Experts of a small language model.
Size: vocabulary 8192, 166M parameters.
Experts: 16 experts in each of 14 layers, 2 picks a token.
Training: a variant of SOAP for the experts, 573M tokens, 5978 steps.
Below are experts of layer 5 (counted from 0) of a mixture-of-experts language model. Rows are named gate (a neuron's input weights, with its number), up (a neuron's input weights, with its number), down (a neuron's output weights, with its number) and show model dimensions 0-95. Each number is 500 + 50 x the weight over its row's rms, rounded and kept within 0 to 999. Numbers have three digits each.
Before each expert's rows: "comes after" lists some tokens at least twice as common just before its tokens as in all text; "comes before" lists some tokens at least twice as common just after its tokens as in all text. This comes from a sample of Wikipedia text that the model never trained on. Tokens count by the router's weight.

# expert 11
comes after: " |\n", ".\n\n", ".", " of", " in", " on"
comes before: " the", " ", " a", " his", " first", " their"
gate0:448470495571573565495544436584482471509570450440466580473487383474578443566494491522541481540482485536494554496423415519532557438460505523495588469455517403538454471532493477462494463510469487532490474579519465579535488482415425461558413509525531481519501449535452473492498624522438519461
up0:540453498521443496464495500511463497485458510480515532435442615444451575522537502453430474481473501497557553479484557495446529588532450527570552479515504499521518474553475561524507527547494483510572500566515510460501456542524590551489503451542598473589479525483590521484539484590449474446
down0:519457521511472551486410460496469578476481484574446465521458560656502477449543521528542511507515535415520418460479539495526448547508488549617503571455505467559456439499494481639439499513467495528507523563568487487418432452476444427526434572546457509591485484553487494479501495518455479538
gate1:519473427459529494546533523576472440525508452462449488445468675543513433623542537474472503404436522576491465420478537502469429457525366467545485491363422465556516530398592463557601519548564541566467462568470575491529533548421474387482541464561561478406441349503456460534498451446503517487
up1:483520542482535584583552587483450462572498538561432461554477506489522506402468496524583529469466485546499632465434564477535501559460518478561500465470410493499498567517544564584480454424468485609523519422438472545449525534420508509514480435466568409528570502530478520572471460461444486399
down1:477585510446456517371420565454592465493528558541534496493536468500523511552500526497562514463502489462520418510565485427531457516388660583495498596541450503581522489486522484514514555603525476412539467509518499473493492495496550513474526527527401425569441441459586539442529566366499426476
gate2:546501550449456520474483518540636454616515467490519477472493487559472490536464532513488511488532466537538487477542468472604543498525529500591596474394535487495528587565528454553476433531414495475464518542437530481495481406450473516471443552520454493479539442493498440474533533486550524480
up2:480488453598515483510509453446523399510519587426498500497485553518458429360548476537524490509581549533464490581505470375491490487518476597518512475502492514538459434509511517472438578581495565565395602522467529471503427454440452671585558555442449523492524455548481486523562577544539493567
down2:552521505445469530504515497447515581529448468575427435472438554506447523444496481554526425479477505497501565500384548527559521523521455494529492497403538475533516500522448492487456548407419480547482488434567538519444575564539556431476504511533492508474476564420483421573506527400544433549
gate3:489517401561552497485508458536422470535466471411518592481559474528499465450446486418491480534441521421462505460501523578603519492464469564478538528467562406570518547466424496580480464538531573506576506496551411544468450503466520477409594458587400453613514528480552589500482581544530457473
up3:509437556510436483559554516514552531587579521522529480485528426534570494474478604513487620485506519431509531492443472523541499445559510467529503524554436552550461521557463573550479537450517499461518537476453533472401587499458549507439426434543505609458465507493466565419439491550475476527
down3:492563509502483470542536527534424499447491491444646539482545560396457438452521457497538482550498602599561532495505596438464540478580523578468526487453501469548548441366485590475524436460482519506609475523559471506518437542540448559526421585473559537499450505485440523477425512521481489496
gate4:564529450529500444509536507435423416514500453534561507421431534579550566543460496529503457544501435581529475572537548471490429474411500462517468540542528473510498563516462532450452512490575464431489481498479446495459473449438515472536513489440497426470571502563451462523537514561442370453
up4:520497456567413421545516513430464510411531529526563526521455451618544486513462430484472478552545455469509503415562497548435473671478503492419436554485485541560504518583498470399640495393465517434495425449524431501512453483458541502517447507466451503481535502510485487510437498545423555453
down4:551529562558472423511566497447474415526545564493489509606588478413549504497491517513540439590497477484468445450537433399467581427525542352479467532461536540505505490534510474500517508460505536454488453491584521490579496512525556502504491488508466492442546375567497573485495509463517504469
gate5:442438425496514550569490549418409501465462552550552548434519457433537575432599523588471604486481450457509557465557487529508498582526460451430526455467366460482408492470450422498502534471450525461468567472452498470483484457461442461498506541454535465495503471438516540454479520516529425507
up5:581457555516535586445499440561531428417464458546494513537549462508437501548495445489479489502510481507398525488439460447515550485520441565565488551517509507436448499484582547493562501479559561525517439406362482543509392498553495480567469623467545446449545476455424507597520483512528598500
down5:414511527485518485471578403498516503441471510545484583433434471483389469487442514511400560509499591498548646495509569445463503467484471492397450584479536497475498494448509433517456576526571500497534508476515563511569448495447578490554556492531456464456475440472497603575534558397470513453
gate6:489564504512467490401437488548499492473469477510527482534509481532556502455546467506520512509501573455458511521498597465587557432467481497463524510560466429552504421447566520612523541476431500518446424614507476507564504481467452433470557479532505487515579418541536483532407546560426550471
up6:532514348531525468439388474544538425585479497520582510418504475485406462544493431402482530497506469494437493509477474455529538496546522440524466449474523504496535481555470486510497500500549473442475478512475553477569507513507501474496493511515526483489537471439490542557484393458552477392
down6:570529521534521472468487490528466569448452507486388443427512523479510537472520486506536533492576491583470440508502593619401588573537474523460520400496524524549450502532485425468459433524482521439561506443480557484479505486446579470566506419458493457460597527446549473505510528516406420542
gate7:545517574509557498431497535570452493485516421498589451499526473521507503516463447487467475446490525523395557456482530508463541548497460476485449528616522423502477521534512547548535538556399511490462535428475466578509504521444517451519486452495521549504548475548506553580417416532475514501
up7:439506524431459519449423521554538512547367524570503443558525439530498525396556481512485430510549523451569501561515466520507514573418538496488471516540446561514504599518495535464442392506543506455510439460532468545511520552575541518447456448498470457549448511526498549467520459468460527518
down7:467510551505465402458553489474557515475529586467511451544451377458461532453500487497464542515501633486506507561451588552450498489479502437453488552533490472490459483518524570494562496537530462494476463599502515493545542553528467510464501445449418527473500473483463521571571461522519437528
gate8:518578472496485468490574485477473441530573501533386582570517484516512470427441367536596444451500487492438582465508426398535539511557502481547451486479476452541476501571500564534430451466487510488465573564544435410531494526463531533436456479522488451572497481530437550528571554449491584447
up8:566516420390452465458485495511485521562451475480482506510533501603505441421474450539559491588527526471507543521412448542557522469476496514481490449511521532541516426524499575505602413443505407450538529544533426539553482550401530568478481567475491477497555568523477485488473547523495491393
down8:397359542528491469488564516547555436506531521503479508372475447535473388455528476537512551424486415592503487518440385547517504542538620493506474543539547461571448457467508483362574607485523536472550553495485468487586469548538484469553512495487555528607494477454490401472512525543507579412
gate9:555514585615475522449376514526539555418467427513615488461452487389450519510486463560508533548474490564513545500553514475501492480398514457522473473444468623448448440513447598444516494509501531496436555548454549469469506464535413601436484468509566469518455423464502587434559472485517403476
up9:517570328502531531391579482569480560451551495512502457511526536454498594539516556494527469498465573509626541599552574407564514441516567469428471516429499612491503512440533550557517434472441487579459467564526530590542435451368469450545522480523484456474483504510515488491548536457573535555
down9:513494512536452472588482448527443467504452538476518592455494449450418417468546554512417605393430476556514524525549497497498393500500514556445460610489562549563456538411485480502408641505440509460576525496541440597400462524421500443516602514529464567503449521501575415525487482530516505538
gate10:497512561514441433598502529554531515554492489548464506578494447508587529508478488432479529499495492425507477483501548522464508587493490542399549357495447546538432533424504526505458401555573524502474531523461423545443517505498484458456499443504509600465422374509519558467535544443476415549
up10:508631453481565513478527477532511496503486563517606507566516441457500557597469542491447516517532478443525495491509606507513462504507543490437483436427509496514523581548553517478507535526509466408544477510532382528515533476586532537391510517446427488484532482448437530509518566483474535568
down10:506423461535474506516537475520436574428452386513493465466534458540553480495532439558558484522534500584510468499404466455471447428478420541566448534471494528451470523535496551446500487469565499488542529470444561431568391435450485530543479546508499474482449501427500537600453546472452528487
gate11:582578435529499415487444497537471454517534518416446423370453529512540499478517503504457499419522434508499542555460513598555460454502392480476464510502472513492517412513467472382529400522551399568478525507525492529582440451532565469485414527554430502488583455498575509576492430507478532496
up11:460547577454500483610509533498446521483513471556457475460551503507457566594434415443435492546491487559425458593466655402544522507447451534464531540471482527456464420495584553505454398457363437497484610529465463455430461492500534507433466473537429548432445538473573487448456468468487494452
down11:486538545520514488544593458546486559478503503503494508521497502513461438521540468511546535404467498568471471424539541473595520532456516544461474494454512452435461418558538551496534501445458477502459580455535646546487548422518574520475469506598472515556440431462523604578417439386630490503
gate12:559410520425518512503512476429551551465382405491528448435512521497420533470547425432492488435460547480498522546521535549533473523512496553445472537510618463496474529439467525488439491415428410557592415524560585485372406556505562516503472424449546511463600473435464563490571488545565505531
up12:581498490559532565485435513601486538563511502461461580578423390561483588372479519452543427453450475488559344531480542496592460463473548461522447518456462519440440358475516481496488578466547480464400577495481362517513504473478444482464484552514512453566472482576548497535467583561518552416
down12:569495497398512553473538541504421436522616536479440494525512472455482570568539529570474451489536493494575419473402587517489529555508500479518543535534490483478519491510460470486516488515546537504535439400603486505520576529524451530507475563535506562514549516579457436491541467475533571608
gate13:448460528497494481458444527515505586524462518521530510542448512582553459534543512491470413477490589479472505476347532426563515603454460564517431482488465522513479508527510480503517440443524549370502435550493448455471524530504456441483440529522524504480549545539547587391540491555520596543
up13:502605583546578483570478540518521534519498521505481471493505493507425515456524442434419498449574461525506441494464520499546465533576586495586485492446539433532442513474500553457516558534425558504517524559492593526587530524511502484427494543517494464500486508461622503467486341458550442510
down13:631468513490606529397463493482429509472475507402468474509467468476467607554515504545463475536473519538474429570425453445569488489482455476593592488470588457551475438517438530507487555489447479554478389513498523522531507515598501507506466457547485499520469490558508431514505494414508459426
gate14:484552450445485438533558579496492515437506549502516405532567491546521555546450562456578430528491458500491445505464460540521438550504434541589544484546579487409466473572443534520510492568575413496539399461583449510438535449516561575481427467445533462461552563439476521454446475520525463519
up14:481454515623510450477525485522533506547368476453467552457487539497490458519534492515485515486527453542508481493516423565523476508437470442548521549521486604610607450525451505500467447488473500504460554562515519476561558496499468512519493510490532477514468506460563423458583379437437545451
down14:475347578474507517542542524488524456578466472499513522472514498555416374471430567497444527535578563530517612425484558442534495426460449470460548470531471621566455603444500474487533466526516470516479450495563586459467502473438450496459519573570449492530498467433521539496501514504508578518
gate15:584566485530441558528588453557483533532533433478520485397454475430458497495497639497455570532503472516379521414431542589566493630494581503474541582485503550433540575470611468428561475545608573419478531454503447516383502480443522425557584536477480486575583375459503586513601537447485614465
up15:497588446514553509518524457501656483522501507495525510437499552529504493456496557558592490427471480590506473511588446506409484556566526553446503469476449511493420507583601408537491539442505541509550543502530471489466476467435558472494462531472508449530551526538446582516358513541489398502
down15:458469567502512565518462501539476513515575550534513480524546544376424440476529521480483491468465466487432469519487503506515483499545554555392467487539565506440498539461576493466670556479560526508507501523510491456495517496451465511576580599487585527503511572465428575499560504482437515532
gate16:466503485545556561571519477378394475524474488472520501396438507421605491528485536484636511497520419411468542343513477504527485400464528576561585456436514518496458472438444499498496411457472510543452538503499513474485502519543470503546469419495508484522487429512538561494457467484506514454
up16:533459435431494445469423478568452568468470432470444428515482515531491486525451453452647505581456533415537459482446525564528551491438506554493540526454440470559442481458567479567530523445554495549490594556431497431468496461452477515460478560463470345466570450527527511535529495479492481477
down16:569530498524502484511452483501497534492483451469469506516445481512468575498453559602476473454462522502508448578529489456515525522515557540603527407514503527515526400425568521552445440462490499452588411470435538515590443458483466492488513565522585442483532575432456452432455510472540496492
gate17:609576594470465509487439453552502556526464533508471531603458512459458463590490540548518598499479568434494512418486518449495528536504421506495442574464506398456411497500496492613442496523423446535499510510459493570483509532453501441538532520519473495462513389417491471547459496522559431523
up17:527488510502542504592490557487557538598461410496515482473507434433502533623489532506491550540522456482514529449575527466529466430506522416501534482474475507467546583519440600451497511548554528617497469554543550473430502417539531461447428407489438513536496470540450578451472464471453602556
down17:499513493512580489482483480557497538362473474451574515456548495465485497470496528420571404610425559476470467635518628607403421515490504544585578514478437518518432519469465501475468612459522531519583572483461574527534518470495574528489563477456456496414490528550524450470439476504547507471
gate18:550522494515558454458518462618513507530503481542518546511529539427467497538547418471539461602493527626448400516481447506568557490452579499423555513528510527505566473485446476533493475530497420479506439554550461460578551551526447422404439412617541542471503623488463423467529406472508546437
up18:583495452504473618511566578481483516477386508508520479435507509480397521491463482577498516461457516429505449581484501516408524537560470476536489557474558473426514495472489433551412483546528495551489525552486546569435531564531518444471512503471479453556478467446458500498469533556463437596
down18:499568490512476517503576541562434467488485604503482535461386545564545478589547680493490393557491473468465453563484513425521558390517550502448486511660490480491547426408493523474429558469553404385486418559455532397561522487464543461560539467558419531451582525551603507519573524593529481524
gate19:599467510545400460470629519505503503459518527533524515443419501486527520496553554508508445382417563477435559486503431487378502426521541578453486401464516496472516525471545482557456596469458509503457416515559521573452592496396492561482587476453497548478439418546527542515570449449433511507
up19:449444446498546532467544443491482492491468512507583478466501419526502489461453474505488487565503525543544520529504472494460554503509532449515513567394542517459505548610545509382444485393522577532547476432466478516466437476437519430496474593624630487521454426531489511504555462503481476444
down19:503453473537522511399487447447478520477476504445517528518543395412537481554562475550503510457478556551478501452501407506457429480456519485560439494462494597561453552509591516541450424490517516495534502519478462470558407472474500472476505548563562456494461469588458391569556510514477472503
gate20:494546480524440546440481560423541455492513515563519496523588451522555487451498504488463556533507503519509567429608512565527453488448461507540501568517503466595529543471474501538520492545425493567444583436501572493478495377483468474548520405498470527518420512524559513516516467556523454399
up20:502543553493499503502506421450500489589473548488472521510501499590513520537512540464441568583490467450463516505533450546524559565441517563465623455455544598621358545458432416520413473526549585508559613424495498528449448404511486490583561470442546427565447517498536515481471463576545449512
down20:491577533522562509538475540490535534425447574593491448523470480635477491585527457518429469541461386458410549444482502492396497527504529446490493588599478454462491478451505450543495526488579496526477549551473472399548585529523518477486474457425524594441467551500524487511517467476438474525
gate21:463458487474499455523454481568512525542528473511455465486464494499365517457473586488445519551522511595589492535532471448487510492515566551486563484407489472590473514451496523479476463537387482562535328527588492499552422478464519496512508519497502545461547526565523459540516483479563556421
up21:564507499485524435529479533458553457518511502470498543470438482474594504495546509399536543498485506390531518586520491458511519543521461506454430537510543485442515499461410450557472551551512495495527483464504463468469431462572484389573555423475443571453552457549421545391482470467486613505
down21:510483540478560453539546530440448484543450562516523519540453577412563482553569497470478495454394488515518467598453534514533472452500568419591535562502473408470550501547484434407429448463451568536587513464552538452494508539462435537700412484540539499446550558433472506443593577483462391483